Experts of a small language model: width 192, 256 experts in each of 8 layers.
Below are experts of layer 7 (counted from 0) of a mixture-of-experts language model. Rows are named router (the router's row for the expert), gate (a neuron's input weights, with its number), up (a neuron's input weights, with its number) and show model dimensions 0-191. Each number is 500 + 50 x the weight over its row's rms, rounded and kept within 0 to 999. Numbers have three digits each.
After each expert's rows: "gets" lists some tokens that make up at least twice as much of what it gets as of all text. This comes from a sample of Wikipedia text that the model never trained on. Tokens count by the router's weight.

# expert 58
router:475546504444619511528499539605434463516396498502461432519436572480586454366547521476490536558555531467531436472449466535563494389416509475603497560454474471422480530519562493515521559464556482533529408477461495556596483542391459488432489578472577469515537372475544500471480521518433534547510457482468537549493483503447533607455524473460617522558470461505519446507576565527535515439479429494435438494618555572573514429520495523542506531522542478567451564536497537419523416524502527544540500569492480491503441465400441539481504482437494441494562572558462554559493510485481436489
gate0:578503514477423448492486441440518414488551566574607575565455416460450532421535530483593498513467560555517541520515393446517485493472494496561426590571538538536509518490539569518480500414495521495526468538535481451512507556499533457639529504530609527541446499604469540476468440540489543460494484459483517541606457535519530519496471557473531461522471595473462498430538552583473505539503488464457599431494481553522475463573553555543444402559426482523417431484519444445511493422514561562513483561533469524517461576566558569435447539573592551467538501460581514418369460472512543489
up0:545505455494471369510481555494431452554426617537472445421462510508472480447484528433509431506432478466480443450503511495466439444518468469436389485460520562558471485486624499475520547430426468495442537513515519530487466486453622380613465477541549462535541562516499540395528469571493499456511401524485615542588576550481567473508568519485454498585433535490488489479493498567431465486470516488547530458488424499431465565518496481535411504491489448462587537435444488486480420473553518495479472548513523503499493500551571594468508503521548371552431546463478595522613543571572476499
gets: " F", " (", " Car", " Gr", " E", " Gar"

# expert 42
router:468524493452473406414503557475517492615489537499527470376539561435566418383469525472556581477552455529527394522501470574522459524518514502514509487516476505442481552538527442521443502447547487521454457554477513493523504600395537477441531589535524445492502577666451494539542507538416514531444478573581496452516492510461436443496480563589472525524590533477515509551519505469576544485529450508440541523554494515521547443401504455527526407478554504480368538499520511506534463557477485585503597478491540458531496387438564443492484470521489501512541420427453562499533438560536447374
gate0:534550456524431443539522486500468518500489575526562575531454469512525489462636513533516516523444549552522573569454490442568516493527494446579472527503553560556442481557509493548471487494436488490513442512526425522482451528417522509580519511546594445588438429567478558526525410534472597464465475454493494517505415506531501481499408547435649479482461572505432441502613478441409485581513474538517520499553480590472515511519577643578522512536410484590415489479544510425490513522616511485462411477576468478479561553538533504449469531551545553454528504443533502359446512477470489473
up0:510427564558474405541516551589493477587508496577438503487458489471472508464518584533529490512455479493495469532472499510420484525568502481418428593452476559483469552447490526541432530483381514560460537527559471459541474452400595452569436486554563522519467491458509471519456509562492504452497404548374474504526536476437573392426492473521517521552461496440394371450454570481437520519416501516510472492555512435573531594497499491546498503522516475495534551426428480444429417555511574493533532607519583500519493461508519477499487450363536437565386459511482562565523454512544518432
gets: ".", ",", ").", " /", "l", " and"

# expert 193
router:462562458449568447476494540565563512513461575496464455505553571461521409494538488524486638551506498525427465531492463465532462379469480450498433595467545465512557439549540459602560516439537490439587483464433447528551567521454559459534583552501550397518527461490473448477527435548426450584387464534530561526534551473449448492508533508548487503575631458563402488454540578558444559496555468485483466491581546520574534478469514529443488507486525622571542571501533486570484447441482538555506543530470558546525502533409607554493445450451523516509574444460527547441479533511450461498
gate0:528530507474492515526472450459503414468490604481547509479439418473476515386552554500528521483502544488426518547523427421512481489507474549572427522539554515572494503534583520569549605450567396425530425555573494463454504535509486517568567506495570489531442509608461534476530497551521548433474506508466526505630509553542504448546503582459518478513545541483441512487532494523506525572473521494484545462531430531523544474499530618514449456570414480572430470495540538414486478490550530468465454483510471434428524550586566567421396577537578597480577476479575534350397505425466520520
up0:589459461497434525564498517507511444580490535520480473417470407500488459457489515465562493492448467448446442507554471508473419439466506542463421561413446584494542498487565491609560597457464431466439537557507494582491424514459546485552492541550589448538591412412528466508549495613494446414451458581434495513599587475399532492481518491501540490479445532441432491485493543533457487522476540448575587467519465445512552506494523571434434507561483485476559548473494545528444407556557620486427460502537539507511516490556549529503434535392514440530418474441526561507539519524622535500
gets: " to", " |", ";", " had", "on", "-"

# expert 109
router:484601461509593544492443516531431537471499531526392509505533649420504486424487542533448504475512476457505423461473428512526529518462496511507487464484574528539472453552528475516413489438467459510506456459476349552541553518472526501441468534538557425374455425553514458431520490546398519562452469540474479466496502480559566566479550469566499534475566483509361429513451477542537558446514460458436438490542668572542415411491548544557508379505511493459535529472470475591526497504601513494472495561507522549481458568473498501447520483522442445529529494463433568443488519497572417466
gate0:500505527534481468555568425515422563444517524488525565604399426568498526384538544553460491510419445427511513516453522483590486537594506482551411482561561580548494439567562489445420502453510546439577458542479473482514413506501559480564546546513559484580423484630528574440522479495450576442430503503405564505554505582482508480480509617524617499514477563506466498474478543526426489499506463433470527465478476475517534455470511562529481427534473554438439497508497498379489522483454535543442456499570467480463516565574518562442470559521617552566482506518517580444415520439508513540
up0:536476462573385450434504461558469462539466530546502543429474449431541450462456641464553455503473490431444500570517504510463522492593464465446384507458469501526535452522534523493438530505459454470495507447526529538532455526359539509552401520575530542580445505424530479517520560592523547491438435573465512530533444505459577487451526447512465533494470510502458467508508497556457475525398513493541466506500551490473490519405542535471416535522482514491622427425451464444457346476427607545434521617511490539576525543526540532502456536452526480547443505495505570530554500583595605494
gets: "\n", "ate", " Pro", "ile", "ine", " pro"

# expert 178
router:447538449500472461427458616620511494518447572588542465437609559447478437532615493498464501488529473461477426523538492469456475528524475496507581511420478465485568512512477445441507508407642530468495493502535510509603552528392559545465473636476498483519516444469438500556533405537501568625512470498566487533396451551563614547531490447500568539544478521547443438512497578506527518511508505401513527494570556459495508466484467538581507486496517380512477467571514406554470430447567567458515556527522476525487542473482496527471499459526456482518548497351457494525497487555503511474
gate0:493525498527479426532497470482497516434565594545543557597456417495503506432566498530528539486407573496493549531536455516559553509535494536587475495561573532584484514538603458516470509439565461465558463527504511442448475527424512484589529455580582502551460495552512599441467498541444653447470568505444481525567470478549469455525494552509530460542497559493523471464513526535424449441508380511506580435459480530472452409497549591589494493547492524496430460534526475419491549482533435468518575546587511456540524522542519507493436536574627510493561486445585508391370460408496493525
up0:542483429497448408491517517568488394558506544606459493495531461536505478511493483512539466533441517426509440516557455443506484459470488476516451528500470529485475568485581449478510600423472505508409525531491466536558435548413578485555480513615483464595520449422529503465501510543456572491486436605435492549564557482492532478443495456613532437463455541487512447497477619492428549502482429424594491501499503480548475506412471564523564482553538497430645475513550467535415483504545578478474560546605563521620539508505495515519542587535584407596424553504515517529552436533522464487
gets: " a", "et", "A", " from", " to", " A"

# expert 56
router:500588517338489530459509544494446502531494517574389485496574549558555562462552573603555444516541518475469501440533468578618595476432503526520477492445451555400505557492512447539504493541589475562465476493479452466497543472473634483443421568558571372496601476485537587518540516500497464489431513464620487408564502499566483561534528485515488531452473536571422470532499516519521591429564500486467488541536566588511596575464523581520462507478571508500528520545446493499535421516527513450586527519552569487585537527493537542477488480500537524468555486543434494552541578506502506507
gate0:479544503518417460548523514452467479431459570531552494567489477444476466434599556501531525537424507476532565492435428517531515525521538468506464531482537543580461515522570425505499511476505468529486493516510502521427477534462526511579494531542572503525470529527603577507478420584462676508526496522461540530559459591510484479465430552441525503465515528492476470412578468406469518506461492415489581485503519470497520425541483516565548443467493495441432456474583492399461603525566546559432510587587490458432555504603514499445493582531602606463538455495629513449411466389437495544
up0:401501504492494441487469501533487401560440512518490453501506518450478490463491540500547423578426447543461451510504433490451475418504502465451444503490495565487482539470600522510507610455465452518467547514539497583631433496450552485624535528585471500609546547403492529497517466586448539485544444538461478530607541591489586482461433489514525494480441519482439530517499522539440585536455537505501443505481494406486501577473493471581499527505474453514628566457593459529424446558581526566455542502592510508546506505558469511471470518345607436565475540460556512501495502549594442463
gets: " the", "ation", "ing", "ion", " development", "ity"

# expert 68
router:471528533425563499342534459608463513502409457568490459485652536590570523417473546605479530518572541513550452481458492493465495457454470473532526514549491538452511498506518518467484481493529503476584446495441554516509605532499443451465438450455513446482450441569470464438479515469529489466476505515553518479531471502439476526418564513616458574534573520535512482602520605504629497486537431462510376509527547572499502520458466507541568367396601468516450534490489466512474462410510482457475564451505600510533539487398513474506477504433485498486539508479450547483576539526538443443
gate0:534435529468448478550471465496475441453437545510534507581488390490403520480493503477492527480515585480456540526500394492613549590471517492571502452602520572561524495525646553459461506425470481435536448441476483455466524510534521477575507478509611478522425482614432556530475501525458629567445492557424545477557440580503471484462559562398542483540490498494446495499496423549517522509462438484506497493590470524511458442603511545536556407570512567517473427506523457426543528457571486490481435492576495500502443564535476526452460585518617552492516538445554513428434531434443504552
up0:540494542483438402539512481588448457491490573551463467475469445515464419470485559506565434581472531423466424552518470462464456468506510475452530631512426507478452547523522442514573570460415493560457575524534487506514405494464543454561454546566603492483477506449459465442505522581521469448491464606447525543506542530447570408431496454501537370562413467521520455466461541578490510496514509487527491479490466469498583577463510486519518467497489533501571538428525429461371432549488526465427553615505474524563545538557540461538519468400579425443496552489482462478518443564632479424
gets: " that", ",", " of", " where", " and", " because"

# expert 23
router:431545508406521502519437683454527429464418512477512513495511657503535532432544524500494451482495511483519519470515495476558458449447485503591474612478463483536616523547536517546490462512592482487530514484531395475514427525570524420453508475494534451506442440494461506481465541533471479539553497466574540496448481522572503539453487486513498509516640531488417451540515514630564591426547472455450520527527499512600518458499380456491591478567566493579523514474479550529490425535497424514501517478417571548576462513442480466453455481404489518502553469441479499582490512575416451420
gate0:506477514552443380539562473465453573482494588536542503606469478443488474408571487520525547480430533494579495555522362516468557552526509532535454556486499497529494531501563489506500528410543589462582403472510445427441558576534476499583564453479559405563439470552486507492485536522518551463470513461435485501473499458534494494472498577458592447527458550523537496515521521546446530650518503496501547478561376518503549471546570580572484489525453477605483410457543433417438528463565507478472519486591441502505510580572563478465504523575557541541545510429488536436438450398462539552
up0:576505491573471444449491502514528417539458612523567481468426465580436484450438600463571479505479480493505460586509515448490451383529527433467423528580441500555495492529575481471487581438454493536459472492487508500552484459468623495580466464553529473481402470429530509556524531574532578480458455597448515483515520530426610563464512445592459570488514552481469518441512480508466455502494437485516384551510535518443463639533536524405421472483450549479562550526502447489481406524477582575493516578510529492551501497507418554564518438481485421541465527489498600579573498541564506460
gets: "or", " |", "k", " one", " son", " f"

# expert 35
router:464567535485460575542487510495474453533375543519492494520442460542447457501517480557582535527521601526470585532474520538490416477496445483509446493466523616507583501522520447482498505461533466539618519517442450434473531482469556495453503457573563517555590437410536500551573517482527413523427492545519495466454408500497544568488499457610473500478430569581479511503484496536550563473504518480421420537498533540496656475453616477596491452465574420509506486504396466437495436531570498548566522484501572534465496445462565484537567451460468384586544545493467554501550472606535417492
gate0:529457502498408498501539488455530497483476598521553471516475408496498469458538533516575514477448551524466542511551463547520567518479507535592421516517582580623441528517568474551470554476497505441535441556545519468542499519504538533546512513560576482528392462536466578589486409489450586496447436458423492545571463566495470502520416579492561428511503531475507482496472505520385421441472481545540584480457469413515519435552588583557431443531490518535479561505537488416421489508520558533482473562503490457472592560569541558411485608510573563505534500441510516443375461410407501572
up0:545420468503433414495537504483494411509510536554477467519431431525500449428531515576535424549500527491504515499475537488483518516515486569416413553454522565514464511500598454503453610452374526593463468577442572550561477489485565472584494490548561488484514501524501475627534510530448445425473421520426495529525537492504531471524525446559509513551449466497503479414457497542429467414422497482498500484526424428537551505403522530535449522536548431437549545483467522451340393505534553560497563484477566536505508513508547527559533551430466378546425525559512604591540444540541450451
gets: "ism", " ", " very", " just", " the", " 10"

# expert 225
router:496501550455508358481460447547457392503450428560511418569563601567472467442548462455490535425516521415496473535425573466488452459474454473597484508365515514509497515567510428539500505483530509469522476431440424528510477593448494425517472507535458571514446477540545438429510479521453485509438447541440421408541455506487518523442488480560511504533483487491444534530488538486406484483541484503412540499526488468515540436476447456569497482486636515604595516565394504513470449493555458583570539486437547545471503500415529412473453496433507444583473472477474548495514418475469506354
gate0:521538481506484511481515486547507431458460610547521532546512508489500438461562575448587502542466495509493478532467382488499565573541496476560469475566552517531446554495495508500452532465428473493525410503550514513494504511526472458497558509547638494599422415589536518556506451557482591489426528483496502561591454514564571488495577537433578413509489559536511486526407519519440551493516468404561504488508505604519476502552486564555529461504422503498467430478538458368413478479544520538411447556586451515486489476587556537481490505538636527398526494479544565387389511439462467445
up0:607480497547484436510466595528472437582498544566428502531452488432507473487541583502622471534453474477526419556557469565534478505542480443457455502457526563424450519465537486529471514440303529486491510503480494565538448518415545443596501489521566530600501457447483536545532491610504523436477458540503521558534545549480606475461496497523543475493409555479478458486501557497455561553480484425529501501587485445471559557438514531575513502496446494491512550455452522468370424526546550585468520578478549484559514475514572423532482511425592387468411518406488563477529498516548537443
gets: " |", "b", "-", "=", " -", " Cap"

# expert 222
router:533564529526588400471461454516458464495478479518572415461578583464538501543474514559550510556510514518549481400500450550541488498585438415503487576573511544462533569519517461565501546388576469437478518422489427436604539516465549446489499513555531390542435493543390461590497495564510317571568551545529501508449454446610493488527539476580434480531577484454496456476476498548581483493520445447454540551515493522556471538470398513453496551461517571487508497551441495570486526402524507487526526532447450484560473445454555511459563563480475492490538461383487496568494556554509491472
gate0:533562524524459406592478494536493510441458612478632589568471486508432448477543534501537517557474564492501511594477461464528634568496501498562452483530611543613475509543538576482531532462558487453545416496499432432471545565560505460550546464549539454583458480551502586514508475510452614492471523477441434522525526538497469527510470553441550508506466545521503491516545466514435495504455527455562468439479498502473417500520547602545521456490521467532416426538489504386460459466555523542487423494534462466469580447614476583439442504546564522514514529425534481389450577399433526450
up0:526504458512507444470501524479484556531468538604488496448507522506507503397467565557604435491448532509461444581480461436412429442535466517437492532487410534534475425492566452555486507446394496502364539511501508541520429495362617446608440532545454537584525479419460517568531533558540530519492480613503490544481484559458602473442563461569496466492497496423460512493434570534516543515438515424509522544517486461500574636530513476500554511547461519561643491488467493524427420498495560568471522536497560504549501573462566518484511501393494453514497572431486541511546495518575509461
gets: "-", "an", " called", " between", "|", "ian"

# expert 19
router:477563528504508494488481566593498470558494545445369553432572545519471570433503478596451485496516490459526528415480491540488437494520454466453466525543550457454529512567507492514490512467516529486551428378415413488503479459449517480418445493554486393476479446483474531454555494493502553485555467443626488501529452528531509543461558468570426501507464482538531482579484488619511533532531507505540456495490428561580510440466502558570557485516434460474440527583433444528529485402443533591440557460432552540590526516482523533521465600415516542472505441289491483566532514536525436440
gate0:548524490504431458497573470469540430539499516553530465648510399491440498500531528579508609554434443478471573530508371455590547501553499504555489569529536519506487551532542502579530506415408488493475392558555530499531480495465561466485533514567636493488438495584497501526529503565494587495432511476459471511563467421503536488461454556400532521493521525502533500487517483538492480535476565480486530490539561525459467446525459595470478484518495543435497488435568510373450496484589565594485457538577486502455474538582505566514492546629620570453503543502554558386455573493471558507
up0:570432539495506435385486467539546476639437519560460489536415427485442508480525605544520513481445479449471475497544480475418498462531501502403424481475491580534463495524539501528552561468442452513451510518562519525529490466397594447589472534574523472580423421495531458501501494552413487475470440574479457546626519494368584510470533486548494498564489467479444449520369526517480464510511526514503548438471462451508583568525526458427449597520457500461666544520465449472418449479491554514469513527473524522566481538506527456493495548420559484559449533464461554508554507596575491486
gets: "\n", " w", "-", " 2", " W", " 0"

# expert 174
router:604552510460511445461408500474534514496448548517493531494617523468544412558490601503507507496547548534509514595467450502490521455403480481636475499400509429498499472530577435509553490516543465541602507438550521523505499550426502545505463596502482510441486433475520418482531541564534478512404439545593453483533434610470500617526521478492589558474513487540482450523510473605521426397487386467474472543549513488573553498474451434516500497488551486578459529518422465517471460386523552616587484509427448516522480467493446482517492381429529439572499508481519536556538545470527530494
gate0:548539496504420414479535469477509463497539544491503534601464448552461513466542496408485502518444494495535543538507390520605556530551529500510496490537561495554499534540558453542488532383532531444525418503495445457499498507501555505481610491487617486545456525547490609513450480516540626498502495482477542484526495543500496507511469573478565544500605595496500489521473534548463551532496508485448500500563504495489454421524592600511424468508492527549372467489534536357469532495503543530525469470521511497508442569607537533439443587564594477412630604430555555442467407404455517459
up0:563502556547457435498490508491538447527458584533423502430449499457489465418499535476593456519487525547463485519539479415455552501537481504452450518512439573379516503507555490510495538468447442525426541456511504567497472496399532420558451476567525455550476541471479450487503482633501521485516411638458536540481560556457509501449570492482573429533465591461417462503475596522469554555452569538475483442515434466434522558503607575477476564472469487478616449470490520434381389497499541491477511507512559471562546550481553477533464511391588404517479571487540497518501556604566504433
gets: " a", " (", " In", "A", " Nov", " r"

# expert 115
router:415512497392515410509494558556440402462443512559494406459579547522556512457610448572504519489477563520424426554492497486632491469456446412468513515492492590415465444526464476586487486469487464499493568545473491461532525574438503465410458539561503495581538500556434432505598399496506476579488499546519508456518529467510611539458575493524488598503452516541492488556515542458632526420506465511563595506519544465582524452444463468556471507457613374516478484535419502496503498503468470507475535554437600508508499438428455459488434465446516484524540518438477468468516499580525459484
gate0:498483464505466452546543415505514484489517555490571544598476491451487525431519582579597554520482495462473517550595384428487606572547501464483458552536621449601534485507622549444537519456570434520470473543528499454454490471474532520501573533530551570563422518547451617543471492527456597493456554451493561470567435527524578485536415531447609472578539544477465506469546494468498448527452513535460493544458512529488464424503581505523475488469468475560430533502514481427500455476508491498547475501513481432459523507581528526395461515494609593413530538522511484383432447421475559570
up0:477433407450430399489538482532465443505438573548475478560525493501535446445501572481595453522486505431462450513494528504538429461569481484438438512467522588532493466515607500500529574403445466499420541506475500530548456472434629439544498478494559507535541506432483548483540482602566544483461437553510540551491612537404579453519433465558492501583492548526494510456383499487463513483450602537499443490547473468450563484494532544522472472542554451488571569547491518451401464518489584467415517548557525530552542516545522611496462483428582465589482506483467559553589493619574519467
gets: " and", " but", " l", "-", "F", " t"

# expert 53
router:457583566464556481524453527604473466449385487550489497437533537470526520475476482515545478540481605488477535453474407478576403433530460381522450588521547508494483583511523524590533504452531483438479493504479469471486489481474498439448404525518494522512549478525497485499509495510397511485483519466534498398417429521531586528513580534556379512547472505469444564495535538547491516478470494439464472454531516506553589468480385498538604420363547472572484495537430524498480515492514384543601550507380584512568526569412486479467428484458485460564517547449478542510492539619505489437
gate0:521514454526490433506484512471454485443498568484525482615437494514440540425586521461519440560387522485504575577485443466562534560455521540616481490453562527524507519527520538517561503392574504446521479486516467507480575468539466540581523541571522401492434535549440548453491457498467584432448506489458511544559526541487530475492477590508660492578536590524489533433519492541455503551500486439476479486538468497519481481505580538562472417525495490519413400556537449365477533485539517458484478526580402456422576578599552521433429577510500567508466556510522548437423482399506460530
up0:556492577506461443508415469501530507502477578589434492530469426482460481476496559519545444483482456576538399544471500511443513462537513517487460624445441499520418468521550552445482582493447531525448509447527541506516439551356523446573494412529564430534450487440535411441560578515486547438391436582496479512604560578487596454508530476514486420511394492427513495556478525499431544447465460517486498517503466410540543626475549516521484543511456457501542496491452500476357405509485576580470507516564529535556494474540480557496490493415549395523486546502483570494566442480476459527
gets: "ers", "s", "ist", "ors", "ists", " player"

# expert 116
router:493569522463552420457486549490471428577403564522458520506584597489485492489591477541508538556504550449447502410440520565550452476502492463499547519458495549477488514537481449538472476530504477430478445430409394532537488499495502480422467556519507430572458370459441408546518500484431547498561474479579556377419528610472504611419508431494503559535518531479419434562552574479509571451496492510505495493589494495501556470505474477527497479547554479498517621507430497494503434524462457543505458492430648518541494496473486481499438590484484444575478520464453473482564539478612446388
gate0:550521501572490416531536450494525499501483607549582452514466418536464497476548528454450387557447540454572469581462407462551530535557480499462532513530639542582469578530582463475515513484500494484475393553491482458494479502512464509519586512575614516553433463568504584440506516495512571507513507517387512509498544514494496544460485546517602450507523566452458530481534449521427469526459468404490509500512458570510494483522512485536460445500469450539465497498530488388501472514579493576489481491589484492469576543574567571468446559565595636463474585492565504377358504478499460512
up0:546462517522488426505510473503531528554424594521478483420487420488486444522502563458585416532423488509502478610516511464491458487532476478476441521441446547524539486516595468509555544511354456548424540529477510525579493481430585445656524505539554486615454420493489531475518567580564546464570431619426517537499553515395570462492496432591545441508514514451504504524441536514462534480451484442545470455543493494412542623470471423441505545534471461446573469521458473488407384496515545553405550498508540547521534547492525552496497538456532457530490536453487527484580463583537466483
gets: " |", " the", " f", " –", "|", ");"

# expert 85
router:481569467511512477410515503521449519566422535516479445450560497485514428501495639552553530514464532505434524525468435504476500468524481483503452554477516544538520586477544535473487508462513603509507517514482503547531480474513582519468411530517498421508591536408447531432501438516560547466422458545572456419443454400476532550383451446527457542561535548617515466493439587492562514431571468494550533528491507493512559542496464475424453437429624441547470546486481495505538485440536497580447483540539602550526449563519535442582383558389544447483467477466565559500396504515386533546
gate0:476522559534549455571413439525474478450521575474468532601571513441490461439546548492515536475443543489437589541517466474537519545539498491575479457551571573515457491535491532440493569431551460515524465549555484473429475497532496454563528450558601514573485490533439587494466435533457580529426467510463546526621418467586504491440442553500579504555559554513506493475516436549520503584449474496590523449446469509441525492500570526574446405523481500551426420508512490354560523503546508543436502500548459428476591515538484447416471506594621594444548487441585503455436511475459554465
up0:526547570584438440482492453531503477511521571511449511526528430456480435383465560513558491512480394472460430552496429487534486487565494467451446534409479555494501457469628530432562586486412506537391515523531530570477473463407554444547403449550517450546539434451496527475510479572531479463480461612514532497588503475483564416457480449531499635551414495448477472484437475537504502565427523473584471486512541507426555489476572513459482482502503465448541556534510486423420476531494524538419494602520499496609466527541493440501501562439569419472461511470460555493537525615548468396
gets: " =", "-", " that", "at", " et", "y"

# expert 189
router:491622511407531437385434511499517484530372486523529520449530447449594512493572492525536520569521573435436513469422503497517430529528449525545532482446538538460486532492483484432440486462556494525613449455451520450526557479461554520524456547527543503509519415545459505462501472430468471537461429507537496463481440538517591544434536500534514547527494593569489438545491482551583562475550450466477519495511442532528619507544461549551526478512536519573449513504428413521643524532482490573505533533465650497493505452401483504490441386569512530543556459422373486472494484626535482513
gate0:480524524540438478524489481478475503541530566464571552584458419480443536497513562487549491575477473540434569587487372521560527554511504518554501548543577528569454547547657470527501488445580463464526464528540515487515454518473451526498540482522559548567416540557507540552469473546567614420441545419508525508561460554583486390450504609415583469502541556520506528528552534534440474548462487448470530491562479528491537443449580582512514439516394520524460457401482495387457520474495542497483464495527492526469517520552591562413420530534568555426517551472559490388438543478454536477
up0:527468492505468394476472506500485446537446517512458508549498412489501482515478533464536407582421488470464426562513486490509455446578513512434425492451461503484496529490603539438458526438389463540454495514494490487543466533431559428603428427563529451566460440444459474549590590542512520483442473597487510575572509544460540471454577473503518393494452559501454455579475486536513454468464501441557457497600556498519555586492450499608513494473429510502600540454421491496355451451540617504413483561534540488532539446458462568507453415436537455553445519456447520486595501552522479483
gets: " the", " Z", " \"", " including", "K", " career"

# expert 159
router:435594515458533323441528581525478379510464528529433462459516604438410459470513565493497508571474515485537421462562401507527571521475466499489597568400481593527505519514516471489455498495500554398519574460444503463469542594552514476498504558527470412545502487542480410436561541517523457528446467525519492435520543507528575542425567476591475534529511513568392492575497530535442524501487465438482517453546555525539586479482476504590530525411580504480508498450407435512517445436479498480474510434433512514544500490446514467512550464467453462507617476436406524567524495448424454463
gate0:522503481537471411508554529453468464456492562520562517545477428556487539455559576488527580524434551526515476553427448498613532501491549525663447477541607545525470549488529596512494545493561483496480487496586604446469529526536517540593535507550582516513470513533491627508534472481454591466426479462526529558558398477525494467528469546413543492486470534504467561493501497517464447515537452554487570513494499487510521432587606598563443514525390539523435434454507512404501545490592531567448499515529490494507551520592501532436539528555570563541551531452546585349441506466492532517
up0:541376517488461391565552540465481484555437563576485539505503415455407485519443635579568512536437532442563398607530469423481471491495536459466435514580480561502535531515556537515473571474430556480446539477522599534490447552455521447554408520512473501519537512422494513518563477528521478428419380636504449514543487515462473491435489485510490443556511513546446519553466524538486512516506501509468472548502516465464497550488513501517529569466492518405619469533457514474455445560515549485406510574493520554573506540510475497438562500400597397515436572450481525513579431590516528489
gets: " the", "==", " The", "The", " a", " an"

# expert 32
router:386505542534511487513514531565540524503503500479465488453423639538558581541496579649600579533454525543512442499494439522492556538353477511550526663399576598457522510540511450534476475518543522510540480498502447500528493531503530450496431497474492439542458464570497499503582457539510537485488469511523535482518521564482531522445536498613490527509496570578515500505597514532498547408511472562457507556537494543470537386420465536529531432460540519495498550502418591495506464470473539515442503572482547525481578324490527521540476514487429494500601458448486529572457595518503484509
gate0:532544477517464514570491514596450492446505583535556534635466448488434418519523641516456501570467529468495482576499443433524576475511521506534441518520567535496427498569573476477469488461506471412475432503540460495508576506528537490531459487619510412555450504594506563489465529520500556461418498468464472517599508512501503424482494542455580506453483613573496578447509505532419515503508482487464546485437477542539471472496573591554516496526447490474489479494589497364494440479526522524516439574565494480463507534591622559440471527574617611488564488502533545422417540421479493535
up0:511388414560398478458534524536499448612457540552446462501461490513534440435477526492624476501439522489519541477461566482471501486516480476471478483473461565592535535449568510495504481488433497545483579501459501503561458497439523441599475480581492446524522446459468445484488581591510608469485418567449540540477514521381574507436555526585524555536481519506430400457471502517429559518478522461493503526467466440404535573581576524520408472618450557550551508505520487500429481509549542540483513583499554504549543556577499501464453523414586371476441547434484553487583515557547514447
gets: " out", " about", " over", ",", " after", " in"

# expert 162
router:404562502419522369510477571511500540557453507536417490449571548415541595510551575612479510456551499481502547507473340511481436549413470428478509571561509469474516550523528483537478434572525473501524456424560464528529561523485503490502530507532477450468461461498426491511516479600557534486477478569546490459460541459541562540478506470607500494543527485464480562552511552516513495496458462459564495439569489584429471514452434513538531469422559533545394499441405518528562468499538593508460566504411533593519538436424440515553525394416522525492525468435499536581546521579499533388
gate0:507520475574486444589558475462466436453455478520544510608575416414508466471554510513451482595459480449509536525483393545559518573487500501584434535520524475488462529550534523533544583432523552465533484524544447471499457455511521433573548539553577535529394477542512574430521472499500603521465508482486485511532446491552473474532515581426525458471432541520476521452568491493482461556479498490566496517488459626510467499471532578617497504571454476573490458496608439432527565414547561507485527507523428522532495507584572555426456579527624593528485542457564556399366501489461535549
up0:503439410465433442538426496521453462530488529583450494498549486431435505515521541545547450528503471466473498481562454512490467505454489504427436582489520500488443508528545510520516599448399492497488489511464490483483481500377624423570517493569450459591540493429530505508569491507519558425458397602483455561568487506473454469420512475575518435511388561510466476467503534517467494533458549465491497514500418454424502605437532505592461552513517518454607447484541464505456448507506569496444532501556539517592510524544594546563453470367563410532404563455452542558549418557601476519
gets: ",", " as", " of", "=", "-", "),"

# expert 86
router:516603515417523429387502485483460480573476456618399542424462481483482584515512525538532485475532506424467505375504363529539572408458439515547473490500563543505441532450488456494452521475574432535557447462512500441539535569457495515509458577500560415510541560435548554510532514523477509449378485458503531483410511523413597556502435452490511521439591587536459461607557471549511506428506440452502422563554472545497522573535426516525447508439467447533485496573443450532532455566552511435546565552461486570523496587500533448459508491514472531485581465500494473525556465432545520431
gate0:494495464589452460499507457466505507478501525561522485543384474476407455443536571579492477446428506479459519564528387494563552515473502434530511526503567561629461497610474494475469504532536462511479509505539456431392514494481416478586533502533479440519405499583525546507531490508457609431472534476474458544591509458508515572491525557421491512500508595478596477479476467533497476468477438425476522442571423428556450484477535523549501339486485430481421451551519499436455533510507612567473474488589525439507494560546539436476446511545612578482509517489532556370470560429482502517
up0:503438524509454427478492491544473498510395536592482457488440460521521420436443579527615458480402496481482447513507539554469457430480483448469442472466484545534481522482629477494467577525415462574418566526564481539499489462431514450526421483516534455538433447366554504476535459553494506378456439627496558523588496527444628500487560473523531452494447523466485499488476594543455488504511445472563448512549554439460442570480490531486500537464501543423605466461507460551388471497482541549502527493549500560543527557486524464492481547439528404504475544434519575563557495557641522499
gets: " the", " The", "ont", "le", "em", " st"

# expert 5
router:510513576463521518540507553527364446582443551360525472448568622580514467535518514495606481571512569504492483450459456502544463510400463448564452526502449487454505419531515426487512437460567472486442491485463493579511522550460573457591405452564608473590480429473539453521500421441446415490547516519594512465515412500537414503588492496571460476456505558508491512526544518549569502460434471533503528518581522495503477544522549554471543508442396474530476554526492503498534539477482479543626515518450540468513493498541502494452435617397509465503571485524477506469456501618446429476
gate0:544461542536538444583515520475497469548516598630517494549476411427447444458460460539472457565441541498532479507518433461593585541474493504591456513505513529540486558536515497391524570478559562519485432456568515435488511523534516498512568530562583534491424528525498614483539444491474573544445582413434546611593460519477529429503443547448543491560462611493442565498522466511477461637477405490437598526501530521524549516536574517488416447518501536522424419532525518444502497469565528495497541533530495479478413552632476536469480543529573515494523537508511528479409463409447469484
up0:552454431485427433496511548492477435583402554522488483479490471440501491436479510510512441528542493478522457498448452418463465466496446470461410500475472605520488513524517456464554477496394415496417533487432525589462411515366566402559481474535571454498503463473435498457536419539463491482450392591522468559540545515460531457493519443504530537541466557460442470558411536498523535491518489533571493525501556506413533581540523541433435498437444505515570455512411457564466537462489583538442572530446508505516539562572513465494457476412550430551472488459469510428566430665566416455
gets: ".", " well", ").", ".\"", "n", "\"."